Below are experts of layer 3 (counted from 0) of a mixture-of-experts language model. Rows are named router (the router's row for the expert), gate (a neuron's input weights, with its number), up (a neuron's input weights, with its number) and show model dimensions 0-127. Each number is 128 + 24 x the weight over its row's rms, rounded and kept within 0 to 255. Numbers have three digits each.
After each expert's rows: a language model's description of what the expert responds to; "gets" lists some tokens that make up at least twice as much of what it gets as of all text. This comes from a sample of Wikipedia text that the model never trained on. Tokens count by the router's weight.

# expert 19
router:137080115158137124114094136121106091148142158136132147129105100140116169182117176127141131126147107110118117132116131102158129081118110125119098142109117144103156112087119106138130093137141120145120150071104105114104143175090105149084127094154104130130190110183131118099166152120120124099100133114128112163149101158134152169146115126106082102135125131090140144119177151121146101122119
gate0:120145177136163094132148117134122112130152120107080106092146109128120114140147096137096139119148105141157129097146077171134123063140099138160126099102157124109096152147112132147073121165153131136120102134173148144127170100166150133142139131134093167139131107137140145136140102137119095127131100077087143131075130131136135070130129132109118130126137126116145162136085085128128158099109
up0:140098141133153108128139128155107104125094119138107173176138179148151069124124124127118106145136085141110097102135094151126116083109113127124111127151118156118104147129159127088125129074156117102125149088125123145080167135148105103160133123113136156127110098137144148139080161152135112128111129106117174137134138143104185119163137135165122146135117132082112125111079088138107149178124
gate1:145120133126124140119106130088111157128124156110135142129142124153152104088127123124144149148170132142093073100102116122112127089163137152111141137149140138135118105094083168122130067107141132137167145088160071150107095131112142104152151162101148090161152169112107113112147122123144150114160125120128115078112128093110118104154143072157105124122123139119150115174125119161171157140161
up1:125088161123155122110122153108089135155173111169154083136117138142151136114111130188119104110131094114123102152108129166134139181149103111164115134133157130132087148141133134152126173116109108148108138157109140096151181141113132090152124106138109136089146150140106178085143143149100120147129146098154138155100139095177151114148130134130128074137115149144080117133102111127130107095112
Description: Syllables ending in i or another vowel inside non-English names, often African, Baltic or Asian, e.g. Gargžda-i, Be-i-jing, Nass-i-wa, Sta-si.
gets: "i", "ti", "ni", "a", "li", "ia"

# expert 6
router:089106124157115104140149101110120091126100116100108118122139161123152131090107127142153152164102087167098101113120113100140144136083173087130156113156120159085140166118093157165121127121079154092126168156133148175126111122163122133147110142101101132118136127123152145117120106130145145160102088119146134152176097136140145095111139152115106147130146160136121117123119158152092159160173
gate0:101119127091129144124183137112117126166166145136090153128135160159121176117108085139146135113112116165143118144133119092153167131125114109127189104099104142108122164096106128125135111133083104145127133157102076169126101144099115116109152194079124123128111117118095125145112153099103137126156137129095151130155110104154146143110094133114135169141112184111106152110099132129122135151148
up0:137142141156152136111105108119133129149159140127136122104112121173134098134165141148112163115134108082120152056114146146130148070161143120149089143104087156150111112136137089131110105121182116105113148168086163129147140095108165159135118075124145152129145065123118133091120133089138158156097124109134163113141089118129133105132114138123127105130136125115113132131151127159150156146179
gate1:110126123090098131149136092137131115102151180165153120105157117138111140117106127131085103115131108098157158096133144104123109125121107120111101107088116160131135150132112131101113164105139148174127157132083132116101125106110108113122135148152173183150132134152102152094080108140142125095179116144120159158124173153105124168156144153136119088155143102135129159153145157172102095125161
up1:125118138144101164155153112150114123099141170138165095109131124122110130085126100061122093098142126122151118104110123162143144134116116129144153086131159171134146146126116114091154136151144151113147118141151128139109121105139112138103105159144148163143120124158155147109131133134128130155135116137123128138155168163134174144097137147139127127151135152098130219160131153088138057167166
Description: Closing quotation marks, parentheses, question marks and table pipes, mostly after song or album titles in track listings and discographies.
gets: "\"", ")", " (", " \"", "'", "\n"

# expert 62
router:152161115115127143114103144106133109063123120103126086165136113089165135097131101104160133119154108120165129128094160096146130120142105106148144152110140122126168121104119118126110127164117142158129133109096150123077093172117087081085152106108165122130097121159157122154134125172083112126166127170131085143118173122156137098158102158097132123133145137130149113119127167140143113109127
gate7:117122124094122081121089095090133130101131090090099153129137113134148146157141139119109118095115129112147192134126095094131124109150084123110112098137102114154108179098107110070167099134157144181134096095100117120113123117134133143094121133114118094140114160113105074136128157133173142117136079128162130168131137119116108134115139162116145127120155119103080119141133171120114104123141
up7:097149120109145154128152063128116117167082119131121174148094117141125143132112132134099136112129108128129123100131096113163170119099150134166157126129173124141150153114169107116103147156117134164129150162095107086146090136100149097117125079126114146104136139119099124138146119119100121108081157141079143111125113153109141163111199125118108145128135121174136121141168074108124133136113
gate8:146122143114111169130134143147114119175150110146154097153124162144143071128146149109111152067163120148125140140167183143090131145158124136143094101147118151060165135140134172123102117147114141090098136106132119125102088142142165124092139137122179136126139136156142109160130075124111118163117133086131108123108154112145128130112143084132149116114126120112107149154134120099186125130126
up8:130117121149147120127118126164146119144115149141088161148164154132127126106154079136093116153090148117128105133108124119187152152141133112113132147145124075105159121156186084152117119138133116099126162094170091143151169114104113147123133120190124100129107105146139170147170131147144149075130131143140124153146086163155109112090129137135123096144163112133109136117119167171118138145118
Description: Mid-word syllables like la, ra, ri, d, y inside names and words, e.g. Dunb-la-ne, Wladys-la-w, dec-la-red, squa-d-ron, Dann-y.
gets: "la", "d", "ra", "ri", "in", "lo"

# expert 42
router:119159123145171105123157132166180168095138149152126133125113154163099137112131104121127138127160154116142161145109113148122110104117121173154127163161168131135087150157140115094122078118151129096159111138139146164140139128110154141125116128164109130113098129118116108125117132163179150122101145106163118079109145114095156131114134171107159181134150096104105133153106174140146156160092
gate2:133137125159138135134139156126151103128123166147100135158111144125119134113141126160094153134156106175131146113130123162130133136114115124100093173118143154121150119111130094131091083133081098120060108119112124150064103175079133120159106106130100137124118152063133116137168181126124149148107124163083116147135129132167124104112141092134139160114125150102133105092134132152108161138113
up2:127135094128144110169122116141176135112130151155140150166096107107149142155140102145117148108132149173100149124163119150115136139110203094132122088086112127116110129121164107140142136138118102101129093155147113149083162173110121110098102134126114122140147144101145143122112153083111144153123171144076098170130100146178143119126109107152152134087124152140113106130119169145129146156095
gate3:121106162117139122096122096113088087150131149124139117161129111082141149164112156117159136152118111101164145132162176151082165170127120137175143143156136124116108186108132158122140095135083129122116151118151137112102098098159124091110169155156171155150142137140126138109134125107133133152093145134150119106128112146153178126116110112115147111132161134071143114145104133145103116153176
up3:139136125117109129110142087106153131136143113166151099128107103170177132210115119140133124121144105147143149139141162167124127153109092127146163136119137089116110175151107152149123075137101146111094130161089145138103123144111131101114117125132141137134122098125096159155144112120131109098138088142131105073118138116118150095156083097137151162135126137114156124119109118146100098194164
Description: First pieces of words starting with Com, me, cl, ex, pro, Dr, as in Committee, Community, moving, cliché.
gets: " Com", "com", " me", " fa", " Me", " de"

# expert 51
router:132135126163104146084133126128131182124153121107097111095123144104144185151125132146159150117155161111173130110139100146125153102136124122147097162132147160130178089144093128138123082163105146134098135107098098098153172118144117087126170100191137122132104116122139140158171104135137107100099150160134146121144084123114150124122129141083160146107095136116102135133103107101128123105125
gate1:134156135123086121195097118148119132138134180104153088082122134142146136112169115131103140148116150133150095147153120152145139129144127127104127182103121118124161123174132181105161112177135129148129163128141104154145151121182142103158118117142072115129077138159149101106162120121087150141129094126124127134146122104181115133128108133115150151121121139129115161110165133154142111088137
up1:153144109136138081128144084153128099098152122120136157145141122138107157085135177128147138126179118129112112136117149115116095123102144116108106156143136134130108175171125119124095159167097098126148108120170137071108114109111122126166127115111130149153151182120135128145103162094199115141147115135127149164067146100136110073141094126132128102097132111125155107109139135123146131140143
gate2:106161115116129148110095146133115157166097101139132121124184160116149118097118109179131119147090113149093102149170114127120129108149131172139147127146135111131104132150187121130129110163129120133130091108112093155159135096142091121126118121157131098119151097126129112151129095170131136132137102209133173130128137107148118108104103124089144134128086119097107074130160176110117142105112
up2:139111136143117117156087113138095121126122119082104123175090123144112176095162176122099125131160115146116187091105112098088119201097124167186132082108140179150160122126119121119152129141081110135125141129126148126099105101134119093135110130131126142120146111167174143141138123114168133096092130133151113134110112106127109115112116151157086117136104138126133140128157133142104144111115
Description: Second syllables of compounds and names, such as class-ro-om, grass-ro-ots, Bin-om-ial, White-he-ad, slo-pe-s, Phi-lo-sophy.
gets: "ro", "om", "o", "ha", "he", "hi"

# expert 28
router:145102105140121148112092155136096094125141140143142093090143128125175160140125118140152110148158136143154111108140128119106098122111136100156093120113144109072080109153119114117150104109112117140145146152116122130146072169126105171098178121111124100125193105144141092095161140117086132130139155099097110180159104145108105152149133159127102126153136100103101137118098098139122128112096
gate0:094137104083107113142125124170139135145146093122086122178138138138138119136119163112127102146110141143177110126102123145178142102096099122132145121124118089107128132116103134124180135120165191101118139133112081133105112165130098081099121134159096163112121093130103099154166109165137129093143106092124162143143128122151145139152144140136121149151110149129174085116162135106090154112120
up0:107129086150124140153146114117149128110118154125131132131115129103139102152078144107126128143164130092145084106121093097168120134127134144089127127131157156148134068114097075108156123113168121062138178133112146149092110098115134096100133170113107128132099153153157127131097124154111114114150109138112146102090095134075118125116080134160132131105122138138141113104140128110082094165143
gate1:106128100147145121113121120137127168132135123063104100134091161134091098165138132162126138124073157078087149139182176109101112093066153159117142137169077128110111119141091118135122129100095145167104111119118111095135133111143099128110128120130167119132131117160128175123112128127135123135091129095124155130134125141107126143120158113109133150159124099145100157105130128155172128101104
up1:155129081112132102134112129138154106068174170109158124149158131135148105134152100142141105122106130101171147170149115133147091103152126121136120131093133098140129108146125157138135123145145113135102148129108128104099139159131163139160157116158177158130112098126184104116130121139102117131123085100183170117081133158158104121088105067154139149091130113103114132137097150121115113114121
Description: Single vowel pieces, mostly u and a, inside foreign, Latin or taxonomic words, as in Lingu-a, Melale-u-ca, gen-u-inely, Analect-a.
gets: "u", "a", "i", "o", "e", "au"

# expert 38
router:107140126137128131150156132139117099071156139122152147142130113123153111105127124145137109157115126124123121135129098127171112113119096119131196159166117132153133137152118092147122105104156146104163188096113139123124147101161121149176138122129106079093124152153141125074096133109094133143149152158102150098146098155140117121112124190087091101171150156146132132143133118159111133166097
gate0:102131159107112097154109155125090126091114093155127104129151153147160131136144097163140124103136153107138164110124182105139161123115152135119122085153141133108135181141107119145114118164129073153162137170138131156147084177142180129137145167077146155097134134113119088127124155109137132111132120154142100105133109157114099117102164174147144119102135106162098132153120107150124104148124
up0:135130121157137128098102111133116182132119071136140130075127111150134113166088156155117107116152150136139103123128097124120123143130104092082142076114108098100130131149123157121143124170088145121153126152178142124127122143159122178136119124159129130155107151152118111120104150090142165153129105114159121140184154074101137108159144108074108104135121148157121115119117148104142155160160
gate1:121137104110121174124164117072112091090122160147124122159153143119162145134142122162092127166142124146142153141131142104110116138107176169104110141155142156117095164117123180150137100143166124157162120127090117128088137159108108127143160148140153110118124109128148137134107121120116123112166104105113120138109135139121171103120131126122079133089153090144113056084132104127180107129134
up1:087183120173111093147100137140160128121095126124102133102099086162126142092125084171119098125130161132128142118128135123107163137142123107123145091123128146153152129101100132163123144152114145164133182105154088180147142104135149130112136103116134174153119139141144108136115107130163101139159200154127104153127079132164132139088140140152119160132099138133130113121134165125084133112113
Description: Pipe characters between table cells, especially right after a name, plus semicolons, colons and dashes separating list fields.
gets: " |", ";", ":", " –", ");", "),"

# expert 54
router:142134135178135103077121096087159142152140184111117134122130160150099106157157135093150118107157145127159095155115154114128125097140143097122109136107124139097166096147146119142137107148106137128144148074096154120149123166109131122145146102147178134140140150136137097159164098117153143113121123171077131137153097096088083155134169148119145124123100132115115100104096116097120126167140
gate0:145146133127127143110107131147190102105128128142133149138081114164119121126143125147130161090130093137168122088148157139114145105129146127142134130136173121158131128138134095092121148130096096112156150148096177132164171106108139126149080135147109097137155147186120104151119174135147125142141115132125117137134139131096101096127108100174160120128109180144143077140064119145137138117173
up0:154106109111177155141132088111140112106147109107169098133126124119129124140143135113143134122136130099098131152119116065213147106106159136096125135159090091142130151131126126107128113147135117149150157156151118116129144104120111148107106140110117095155082114095108109111170143093122133086130139166074142127103181117141111171146186142142098115112118134131111150141150127122128138089100
gate1:101124136142118148114147090114119102099080117112129151145144113097148120117121139116140119121134084128176050114167143158141145079140133126136111133141109101138110145113166116119111124133089109106182122174141153147101121137130094088123115099136097119166124144122145122159130073137128100144098125126162123107105138147077131161149130112154173142126150107141157083125113119116168099173112
up1:133111101127146144151148167143104157110203142105124114130075126148101136109137110135127134140109099132114147129107125092165124161162160126099161140134148164147145129141109151080099122160137082147109133139080156142104140105129104162095140109131146117100102113127159140142164137074151117084163129143114128140154104140215138141128144147135110111141144148146131152107156159136125151132134
Description: Syllables like ho, hi, ub, ko, ō inside words and foreign names, such as neighbor-ho-od, Sok-ho, Kon-ho-la, S-ub-han.
gets: "ho", "hi", "ub", " Ho", "o", " Ko"

# expert 9
router:107136131141124141126122135139122133079148124096120116120116116156103135136086076083165106132122118101140111105147152110134126089100126140154133184107163120166135107117123128152113111098124112107112111099093153116130109102149064103160146144110152159133095116119134082127162133194102119113140080078107113136106138124132149160155115115141114106163156139130181094116125175136112134128096
gate1:135111130169108132132116091134101117121067137129115167152140126103069140153082083091156143155109136151078137113107112128117096090133117147127128122124087155117142169092126150159100152157133109157153132102106119146151159108168115122158163148099136083111121108160109127129131105120165121130153125106098169099158134113150133134133121126122087108151122147138144104155153134069151148136102
up1:140179128150158136140140150115171092150114152114117125139137111171130175138127147102115152142091121127136148140119083168128112157176150131122128118144119143118123120103126066101094147084119188117104162120126143105150061106130158090135151130129067109163115148136136113114131157148123131138124157110094133172101072119141140125121074126098129130120113145114130122119131151129141148097114
gate2:080137133119124133133123115132147148101178139115110111138141149137134088068121095132133154123149117169129091063132151109161151147104158110143114142082166143134146140144126113125127108117162136133087178097135152159072102123138130110115073116139128123166108132143160111156089127098131113136128154115138126158110128158093131141133097112109133139097109177166134129080119130107158085128134
up2:163121139098105134123137153104128118146157134125161158117105130130108141168140084090151149120181122146116138084080161139123143137146115121104117147185067144100134112138104159125149131162145119156111128043137110122134110095133120154164114127142109132087090116106165144128135154078167127138098114138120156153119109123113137124124132117126146104093133102156086096140116154163110110121135
Description: Word pieces of first names and surnames, mainly in sports result tables and credit lists, such as Bra-d, Bu-ddy, Bo-b, Ro-naldo, Win.
gets: " Bu", " Ra", "n", " Bra", "c", "d"